From a checkpoint of a small mixture-of-experts model trained on Wikipedia.
Experts: 192 experts in each of 4 layers, 4 picks a token, a softmax router.
Below are experts of layer 4 (counted from 0) of a mixture-of-experts language model. Rows are named router (the router's row for the expert) and show model dimensions 0-31. Each number is 200 + 20 x the weight over its row's rms, rounded and kept within 0 to 999.
After each expert's rows: "comes before" lists some tokens at least twice as common just after its tokens as in all text; "gets" lists some tokens that make up at least twice as much of what it gets as of all text. This comes from a sample of Wikipedia text that the model never trained on. Tokens count by the router's weight.

# expert 29
router,210,211,209,164,215,172,241,200,217,188,202,191,184,194,187,193,180,202,206,199,233,188,184,218,160,196,194,201,184,211,183,185
comes before: "-", " Born", " Coordinates", " Country", " Location", " Died"
gets: "-", "\n", "|", ")\n", ".\n", ";\n"

# expert 54
router,192,207,211,170,199,173,221,188,204,179,215,183,187,200,169,209,204,215,208,181,200,207,192,218,184,207,192,182,184,173,163,213
comes before: " |", " ", " |\n", "0", "1", ";"
gets: " ", " |", "0", "1", " —", "3"

# expert 87
router,217,197,211,167,206,172,214,198,222,163,219,179,182,179,162,200,182,209,216,191,211,223,197,219,185,198,205,162,174,179,168,211
comes before: "0", "5", "–", " million", "%", "9"
gets: "0", "1", "5", "2", "3", "4"

# expert 109
router,204,221,220,168,225,163,216,193,230,167,187,163,205,196,174,192,196,224,219,180,212,220,181,211,180,192,180,187,180,194,178,202
comes before: "9", "0", " —;", "8", " |\n", "7"
gets: " ", "9", "2", "1", " |", " —;"

# expert 156
router,194,212,219,167,215,184,232,180,244,184,218,176,176,203,181,183,191,229,228,202,207,228,196,189,169,219,203,187,194,195,191,229
comes before: " |", "1", "2", "0", "3", "9"
gets: " ", "1", "2", "0", "9", "3"

# expert 172
router,202,199,235,190,236,193,237,215,205,185,208,172,199,185,179,208,180,216,241,174,231,224,175,198,194,170,154,201,214,179,194,198
comes before: " (", " is", ")", "\n\n", ",", ")\n\n"
gets: ")", "9", "6", "7", "8", "а"

# expert 124
router,219,219,206,148,213,176,216,194,206,192,201,164,164,200,168,195,169,221,217,185,236,199,198,206,196,191,200,198,212,193,203,215
comes before: " |", "0", "2", "1", "6", "5"
gets: "2", "1", "0", " ", "4", "3"

# expert 40
router,214,220,222,197,216,165,222,189,234,173,230,172,202,205,172,215,194,234,215,177,216,198,174,225,179,183,170,209,224,207,166,214
comes before: " of", " a", " the", " member", " his", " son"
gets: " a", " with", " one", " by", " son", " daughter"

# expert 71
router,199,227,221,171,246,174,223,190,210,172,211,171,187,194,178,194,199,215,212,195,214,222,193,211,183,209,177,197,187,192,189,213
comes before: " the", " of", "'s", " |\n", " in", " was"
gets: " was", " of", " and", " were", "e", "y"

# expert 97
router,208,200,217,193,200,189,208,184,235,173,233,152,199,172,165,191,185,222,224,177,215,201,187,177,201,207,179,199,205,208,194,214
comes before: " |", "°N", "°W", "6", "3", "4"
gets: "0", "7", "9", "6", "8", "3"

# expert 70
router,204,219,203,170,217,163,232,189,245,160,195,180,189,209,186,201,165,217,223,188,211,231,174,224,172,206,197,193,173,181,184,205
comes before: " a", " the", " also", " an", " born", " appointed"
gets: " was", " is", " were", " been", " are", " be"

# expert 144
router,198,237,218,166,221,176,218,215,236,192,193,180,171,203,162,175,199,209,227,201,200,219,179,220,178,203,175,205,202,186,197,197
comes before: " was", " is", " of", " has", " had", " were"
gets: " The", " This", " It", "The", " the", " which"

# expert 181
router,204,209,245,186,219,187,224,172,214,165,223,198,184,194,198,226,159,196,200,177,227,217,202,216,182,183,155,213,192,200,199,207
comes before: ":", "\n\n", " www", "\n", "):", " information"
gets: ":", " Website", " (", " Position", "-", " Occupation"

# expert 48
router,209,241,223,165,207,168,227,206,218,168,204,186,175,199,176,192,201,218,237,172,208,236,171,205,188,179,179,181,179,180,206,205
comes before: "2", "1", "0", " ", "9", " he"
gets: ",", " ", "2", "1", ".,", "age"

# expert 26
router,214,202,239,206,243,195,225,193,236,182,229,170,194,196,172,229,186,226,210,175,202,223,172,219,188,190,176,208,211,189,179,223
comes before: " of", ",", " and", "\n", " for", "\n\n"
gets: "ist", " director", "er", " player", " coach", "ator"

# expert 37
router,218,217,219,169,223,160,232,194,216,185,219,178,170,192,183,183,203,220,212,185,201,220,177,193,188,195,189,185,206,206,198,216
comes before: "1", "9", "2", "0", "3", "5"
gets: " ", "1", "2", " of", " −", "3"

# expert 174
router,211,204,209,146,214,163,214,205,192,160,227,181,200,189,175,209,188,202,206,190,233,224,184,193,197,195,199,177,200,198,167,184
comes before: "0", ".", " km", "°", " m", "5"
gets: "0", "5", "3", "6", "4", "7"

# expert 16
router,225,212,204,168,208,183,200,190,235,172,202,175,191,204,170,199,186,210,206,191,189,217,179,224,163,214,175,191,188,194,176,203
comes before: " |", " |\n", " Votes", " ", " Candidate", " %"
gets: " |", " ", " Candidate", " Votes", " Team", " %"

# expert 121
router,217,229,210,173,207,172,225,196,219,165,214,192,165,179,184,208,171,199,217,187,215,243,189,217,171,195,172,197,204,188,171,219
comes before: "==", "===", "The", "==\n", "See", "In"
gets: "==", ".\n\n", "===", " |\n\n", "C", "\n\n"

# expert 142
router,202,203,222,148,207,144,215,177,236,170,191,184,196,167,169,179,196,202,217,184,218,217,174,213,192,195,184,195,201,207,162,203
comes before: "-", "==", "===", "The", "|", "In"
gets: "\n", ".\n\n", ")\n", "\n\n", "==\n", ".\n"

# expert 52
router,208,203,216,182,243,159,212,210,215,162,227,171,152,172,158,195,195,214,209,186,203,217,198,208,191,207,194,190,194,173,196,191
comes before: " and", " in", ".", " of", ".\n\n", ","
gets: "\"", ")", " season", " years", "\",", ","

# expert 86
router,206,236,222,193,216,183,231,185,226,180,214,175,188,204,154,178,200,224,230,200,234,211,201,204,181,210,190,187,186,190,214,227
comes before: " ", " |", " DF", " MF", " \"", " USA"
gets: " |", "|", ":", " came", " DF", " MF"

# expert 175
router,207,206,204,167,208,178,234,164,223,181,207,188,168,185,155,193,203,206,225,186,220,215,183,199,209,188,194,194,194,206,183,204
comes before: " |", " |\n", ")\n", "\n", "6", "4"
gets: "2", "0", "6", "1", "4", "9"

# expert 170
router,199,223,214,160,227,187,219,188,208,171,233,154,181,207,177,183,204,208,214,194,203,224,183,204,167,216,194,195,209,185,195,201
comes before: ",", " of", " were", " and", ".", " are"
gets: "s", "ers", "es", "ations", "ors", " they"

# expert 83
router,220,204,216,191,212,153,221,190,215,168,210,187,210,190,154,205,174,212,201,182,190,202,179,225,180,202,186,183,171,202,155,205
comes before: " ", " %", " Succeeded", " —", " ±%", " Nominated"
gets: " |", ";", ":", ");", " /", " Preceded"

# expert 55
router,247,226,218,172,200,168,221,199,241,178,198,183,192,199,181,185,194,216,224,198,207,224,202,214,161,208,183,183,195,203,148,199
comes before: " ", ";", " A", " |", " L", " H"
gets: " |", ";", " A", " T", " L", " W"

# expert 165
router,216,228,186,177,211,163,222,202,233,166,228,167,192,192,164,179,191,204,221,165,213,205,168,227,195,183,181,201,214,202,197,199
comes before: " of", " the", "ing", " a", "ed", " was"
gets: ",", " there", " consist", " g", " just", " that"

# expert 148
router,191,203,207,208,217,175,217,209,220,149,205,192,196,176,177,197,180,221,216,172,214,226,194,219,183,191,186,210,196,200,197,201
comes before: " of", " in", " by", "\n\n", " American", " for"
gets: " a", " film", " an", " =\n\n", " is", " album"

# expert 76
router,205,194,214,176,237,166,212,191,227,164,188,162,187,188,175,208,191,200,210,187,225,202,171,193,188,216,168,189,181,184,195,197
comes before: ".", ",", " of", ".\n\n", " in", " and"
gets: " it", "ly", " to", "s", " them", " they"

# expert 51
router,213,238,208,180,207,158,217,178,215,179,200,193,213,192,164,197,182,219,190,177,209,225,197,212,182,201,171,171,216,175,187,216
comes before: "1", "2", "0", "3", "S", "born"
gets: " (", "–", " ", "(", " [", "/"

# expert 1
router,213,233,214,150,211,170,231,178,222,174,205,174,187,215,176,167,213,218,227,204,206,221,179,223,178,198,179,189,199,195,181,214
comes before: " the", " he", " it", " they", " a", " she"
gets: ",", " and", " while", " but", " when", " with"

# expert 116
router,230,234,225,179,216,168,224,200,206,150,203,169,189,185,171,190,163,210,211,189,233,191,172,197,175,196,189,190,188,193,184,193
comes before: " the", " ", " a", " University", " his", " New"
gets: " in", " the", " at", " from", " to", " on"

# expert 185
router,209,233,194,186,232,148,205,200,230,175,198,168,198,197,167,197,175,226,206,199,200,229,174,200,172,201,174,186,193,207,172,199
comes before: " ", "1", " |\n", " |", "2", "3"
gets: " ", " |", " —", ";", " Episode", " End"

# expert 164
router,200,213,215,187,209,175,254,181,211,161,202,174,197,190,201,210,210,221,202,165,202,213,182,214,180,196,175,191,199,193,183,205
comes before: ":", " •", " UTC", "-", "2", "ST"
gets: "-", ":", ")\n", " •", " (", " a"

# expert 117
router,188,237,232,156,223,164,224,195,226,153,214,159,182,173,185,190,182,204,198,186,227,226,177,193,188,215,191,168,191,184,190,209
comes before: " the", " ", " a", " his", " order", " addition"
gets: " in", " In", " on", "In", " the", " from"

# expert 75
router,214,219,212,163,234,159,230,190,230,171,218,172,187,201,161,181,190,216,201,182,222,210,184,202,187,197,192,185,196,189,175,200
comes before: " |", " |\n", "|", "1", " The", " —;"
gets: " ", ".", " |\n", " —;", " |", ";"

# expert 149
router,223,211,207,180,221,181,249,202,211,166,233,158,211,196,178,195,217,227,221,182,209,208,170,201,188,198,209,192,197,187,199,219
comes before: " ", " |", "1", "0", "3", "2"
gets: " |", " ", ";", "1", "3", "4"

# expert 166
router,217,216,201,168,210,167,217,194,197,156,236,185,211,184,181,210,164,223,211,192,198,212,170,210,189,182,193,173,197,174,167,213
comes before: ".", "1", "3", "5", "0", "4"
gets: " ", "1", " (", "3", "2", "4"

# expert 111
router,220,204,232,165,219,165,236,190,197,181,210,167,188,193,164,199,197,195,195,201,216,211,185,219,214,204,187,181,216,177,199,204
comes before: " ", " |", "0", " |\n", " m", "–"
gets: "0", " |", "–", "1", "5", "/"

# expert 119
router,215,208,217,164,209,152,214,175,229,171,223,168,175,181,159,174,169,194,216,168,200,211,191,214,184,185,167,176,195,189,191,221
comes before: "-", "|", "1", "===", "S", "2"
gets: " (", "\n", "===", " |\n", " |\n\n", ")\n"

# expert 152
router,192,196,221,170,223,181,223,198,224,165,210,193,171,208,174,195,188,226,228,199,216,207,181,227,183,206,209,170,189,180,189,231
comes before: " |", "0", "2", "1", "9", "8"
gets: "0", "2", "1", " ", "9", "3"

# expert 88
router,207,192,242,172,204,190,267,177,216,165,201,178,206,206,172,197,185,207,204,202,223,213,185,206,190,208,202,184,189,167,196,204
comes before: "–", ":", " |", "0", "2", "1"
gets: "0", "1", "2", "9", "8", "5"

# expert 107
router,219,207,226,179,227,186,213,192,232,180,185,172,157,201,179,204,190,207,213,189,212,231,175,196,188,187,189,176,187,204,179,206
comes before: "==", "The", "In", "===", "S", "M"
gets: ".\n\n", "==\n", "E", " ==\n", "C", "M"

# expert 190
router,219,241,216,174,234,179,249,204,225,175,208,166,197,194,171,199,206,217,215,179,211,212,191,205,179,196,184,195,209,190,183,203
comes before: ",", " was", ".", "'s", " and", ".\n\n"
gets: " which", " team", " before", " he", " film", " to"

# expert 160
router,204,228,190,188,235,177,220,205,228,179,200,155,197,181,175,216,185,215,224,181,220,216,191,195,192,195,168,188,195,189,182,200
comes before: " |", " |\n", " ", " ·", "3", ")"
gets: ")", " ", " |", "}", "–", " —"

# expert 141
router,225,244,216,157,218,161,212,211,212,170,207,164,206,198,173,173,163,180,201,174,227,212,180,213,193,188,203,191,184,205,187,224
comes before: " the", " a", " his", " its", " example", " this"
gets: " for", " at", " after", " over", " during", " For"

# expert 138
router,226,213,215,179,232,161,222,202,253,164,198,166,181,213,177,193,167,214,213,176,217,204,174,202,192,202,195,197,206,202,193,206
comes before: " ", "-", " —", "|", " K", " P"
gets: " |", "\n", "|", ";", " |\n", " –"

# expert 49
router,201,214,227,190,199,161,210,174,220,196,208,186,196,190,182,189,182,236,226,168,222,227,179,206,196,198,189,165,216,200,188,216
comes before: "|", "-", "The", " \"", "A", "S"
gets: " \"", " |\n", "\n", ".\n", "\"", "|"

# expert 27
router,205,229,228,182,214,172,237,192,223,169,194,178,182,180,178,175,192,205,219,173,224,220,164,192,194,204,180,189,211,203,174,217
comes before: " the", " a", " New", " B", " his", " K"
gets: " of", " in", " the", " from", ":", " to"

# expert 3
router,195,205,213,164,240,147,212,203,205,175,218,193,183,169,169,194,177,205,204,215,211,196,193,200,182,200,190,179,171,182,192,220
comes before: "9", "0", " century", "1", "2", "th"
gets: "1", " first", "th", " his", " ", " this"

# expert 25
router,203,218,210,171,198,167,213,208,229,169,198,168,189,182,173,186,208,233,189,162,214,233,183,210,193,214,189,193,189,186,195,203
comes before: " a", " well", " the", " an", " \"", " part"
gets: " as", " an", " be", " a", " was", " most"

# expert 102
router,214,231,200,169,230,162,222,191,221,156,224,183,177,201,198,182,191,203,199,165,214,209,192,219,175,216,177,184,186,185,191,229
comes before: "1", "the", "S", "C", "A", "M"
gets: " (", " \"", " un", " dis", "—", " '"

# expert 85
router,209,213,223,189,227,175,226,187,230,176,230,161,208,181,155,176,201,210,204,189,200,198,175,208,191,213,193,187,194,175,169,214
comes before: " |", " ", " |\n", "1", "%", "0"
gets: " ", " |", "%", "0", ";", "3"

# expert 113
router,206,197,228,182,237,197,246,182,214,180,213,149,180,206,187,197,197,213,226,186,219,221,182,199,182,196,181,176,189,196,174,240
comes before: ",", " and", "\n", "'s", ".", " in"
gets: "o", "ia", "i", "a", "an", "u"

# expert 13
router,201,246,223,177,230,191,232,201,233,197,212,173,172,203,182,181,188,234,255,201,212,220,174,215,184,183,166,203,190,176,201,206
comes before: " was", " is", " had", " has", "'s", " also"
gets: " he", " He", " she", " who", " She", " they"

# expert 130
router,210,212,206,167,201,163,219,172,199,185,215,198,200,189,179,196,187,224,210,183,213,216,181,213,194,185,168,179,205,191,179,192
comes before: "0", ":", "5", ".", "4", "3"
gets: "2", "1", "4", "3", ".", "0"

# expert 84
router,209,224,207,159,220,142,223,185,219,158,207,179,183,181,194,179,196,204,210,186,218,231,202,209,189,199,202,187,179,202,173,224
comes before: "1", "2", "3", "5", "4", " years"
gets: " ", " a", " of", " non", " two", " all"

# expert 105
router,216,220,223,175,220,168,230,195,219,168,233,174,211,176,173,193,167,219,228,178,213,210,175,197,183,201,182,169,209,188,183,207
comes before: " ", "|", " −", " +", " —", "°N"
gets: " |", " |\n", "°N", ";", "',", ")\n"

# expert 64
router,205,214,215,190,239,202,221,174,223,191,202,140,193,193,166,176,191,210,206,189,226,192,159,187,194,184,170,194,203,185,186,218
comes before: ",", "\n", " (", "i", "a", "u"
gets: "ov", "k", "i", "u", "en", "ak"

# expert 133
router,215,203,224,185,242,154,205,181,247,160,225,195,178,208,166,201,196,211,208,183,213,205,167,185,177,211,167,178,191,184,180,207
comes before: " The", " He", " In", " It", "==", " This"
gets: ".", ".\n\n", ").", ".\"", "\".", ".\n"

# expert 61
router,208,223,223,175,227,171,218,201,231,156,218,179,165,195,186,197,189,202,213,187,221,226,187,199,174,201,184,167,167,184,200,218
comes before: "2", "1", "9", "0", "3", "4"
gets: " ", "1", "2", "–", "enty"

# expert 157
router,214,204,246,186,224,180,223,195,221,174,220,178,177,206,167,204,200,208,239,167,217,218,186,200,184,199,183,197,209,192,177,214
comes before: "==\n", "==\n\n", " ==\n", " ==\n\n", " career", "===\n"
gets: "==", " career", "History", " life", "Career", " also"

# expert 72
router,201,218,223,172,194,180,221,188,232,178,224,189,185,196,161,217,204,240,208,189,217,218,167,202,196,200,173,183,203,161,192,213
comes before: "%", ".", " |", ")", "0", " ("
gets: "0", "5", ".", "8", "7", "6"

# expert 58
router,235,217,216,179,206,171,221,206,222,161,212,171,195,213,177,184,196,201,240,189,225,209,173,200,163,182,207,199,195,190,182,206
comes before: " by", " to", " in", " the", " a", " on"
gets: "ed", " used", " made", "ated", " won", " found"

# expert 23
router,216,196,221,162,232,128,216,210,198,184,213,180,176,198,180,180,178,220,215,193,220,232,176,203,186,212,198,170,183,195,190,202
comes before: " ", "2", "1", " March", " July", " September"
gets: " on", "1", "9", "0", "On", " On"

# expert 177
router,234,207,203,171,211,158,215,217,205,178,202,172,199,171,194,196,162,223,213,191,225,219,179,193,189,194,176,197,188,182,169,198
comes before: "7", "8", "pret", "9", "ests", "4"
gets: " inter", " sub", " dec", "9", ".", " Dec"

# expert 92
router,217,203,232,170,195,157,213,166,227,159,208,189,169,202,180,216,198,211,204,187,208,221,196,238,159,211,181,203,187,167,180,209
comes before: "-", " ", ":", " Team", " |", " Born"
gets: "|", "-", "\n", " |\n\n", " |", " Years"

# expert 33
router,194,206,206,168,229,155,220,201,217,176,202,166,188,180,175,203,195,220,214,193,227,216,175,221,193,197,171,195,208,209,185,187
comes before: " |", "%", " |\n", " of", "west", " were"
gets: "%", " w", " but", " and", ",", ")"

# expert 66
router,205,221,208,171,206,200,219,189,214,174,175,150,197,168,159,200,197,190,218,168,205,232,202,200,200,210,160,194,184,175,169,232
comes before: "}", ")", "\\", "$", "},", " \\"
gets: "_{", "2", "}", "3", "_", "^"

# expert 22
router,205,197,206,169,219,159,212,196,227,183,202,197,163,194,158,183,204,220,234,181,210,240,191,215,169,189,203,185,201,204,200,222
comes before: ",", "0", "9", "2", "1", "8"
gets: "1", "2", "0", "9", "3", "8"

# expert 191
router,204,205,250,184,239,172,223,210,230,190,201,193,200,179,156,205,163,218,209,189,206,228,179,195,167,196,155,201,213,183,180,205
comes before: "9", "1", "born", "8", "0", "7"
gets: "1", "9", " (", "born", "2"

# expert 60
router,221,226,218,172,218,173,214,203,219,158,209,176,174,188,170,177,199,210,246,167,205,203,181,218,185,199,196,190,199,185,181,204
comes before: " and", " which", " but", " who", " the", " a"
gets: ",", "),", "\",", ";", ",\"", "',"

# expert 187
router,182,235,203,154,239,160,234,190,217,167,212,181,201,213,187,163,189,215,233,177,218,210,190,231,191,189,193,204,183,181,190,212
comes before: " been", " a", " be", " not", " used", " to"
gets: " have", " had", " not", " has", " also", " be"

# expert 162
router,222,183,227,191,205,170,223,196,201,170,211,155,183,172,170,202,200,204,198,172,231,223,185,214,191,193,157,167,193,217,155,186
comes before: "′", "=", ")\n", "\n", "0", " ("
gets: "\n\n", "′", "0", "5", "3", "2"

# expert 42
router,234,200,217,187,229,162,214,192,223,163,187,171,163,178,164,181,180,217,217,189,244,218,187,220,202,187,197,177,216,208,200,219
comes before: " the", " New", " California", " United", " Year", " South"
gets: " of", " in", " the", ",", " at", " from"

# expert 179
router,202,196,209,157,217,163,237,187,246,182,187,161,182,185,167,198,194,197,223,198,231,205,175,207,200,215,181,175,202,197,189,208
comes before: "0", "',", "1", "2", "3", "5"
gets: " ", "2", "1", "3", "0", "5"

# expert 28
router,228,224,230,187,201,162,233,177,225,176,224,189,183,210,165,191,189,226,220,174,207,219,190,214,170,215,186,166,186,200,204,215
comes before: " ", " \"", " P", " S", " The", " A"
gets: "-", " |", "|", ":", "=", " -"

# expert 35
router,205,216,203,168,235,169,233,198,218,174,207,177,184,177,163,201,195,212,201,199,214,212,184,222,192,221,198,203,193,198,162,200
comes before: " of", " the", " and", ".\n\n", " than", " other"
gets: " both", " all", " two", " the", "s", " other"

# expert 159
router,222,209,236,188,237,201,234,148,227,202,202,145,191,201,164,183,199,222,232,189,204,212,188,210,195,183,173,203,194,182,182,226
comes before: " |", " (", "\n", "i", " K", ";"
gets: "i", "o", "a", "an", "en", "in"

# expert 188
router,196,193,226,152,233,184,240,201,207,148,226,166,170,172,192,208,206,196,222,180,220,216,189,201,196,189,186,184,180,183,191,215
comes before: ",", ".", ".\n\n", " and", " to", ".\n"
gets: "0", "5", "6", "4", "8", "7"

# expert 81
router,207,223,218,171,230,185,234,188,213,189,226,144,207,190,178,171,200,217,245,186,209,216,184,188,182,208,194,177,205,181,185,207
comes before: " to", " that", " the", " a", " in", " for"
gets: "ing", " him", "s", " it", "es", " them"

# expert 82
router,243,212,214,177,232,162,246,215,219,161,224,189,214,205,197,183,193,220,211,187,219,224,192,188,187,191,197,184,197,193,172,223
comes before: "9", "1", "0", "8", "7", "6"
gets: "9", "0", "1", "8", "2", "7"

# expert 173
router,235,207,214,179,200,156,218,179,233,163,212,174,193,207,186,208,173,206,195,211,226,213,201,232,184,195,192,188,187,189,204,192
comes before: " ", ":", " Website", "=", " Length", " Total"
gets: "-", ":", "|", " Total", " No", " a"

# expert 89
router,209,206,226,171,232,171,214,176,220,174,214,192,176,204,153,185,197,202,220,182,211,216,182,187,182,206,163,176,188,175,175,210
comes before: " The", " In", " He", " It", " This", " A"
gets: ".", ":", ").", "\".", ".\"", ";"

# expert 21
router,199,238,224,151,201,163,229,194,195,148,204,165,192,197,166,179,180,212,239,192,201,193,194,224,179,198,187,214,182,193,224,201
comes before: " be", " have", " the", " he", " was", " had"
gets: " that", " to", " which", " who", " would", " can"

# expert 129
router,206,201,231,177,240,170,218,220,194,176,219,200,189,186,166,197,173,219,225,164,224,235,173,192,175,180,169,179,222,187,192,204
comes before: "1", "2", "9", "0", " ", "8"
gets: " ", "9", "1", "2", "0", "8"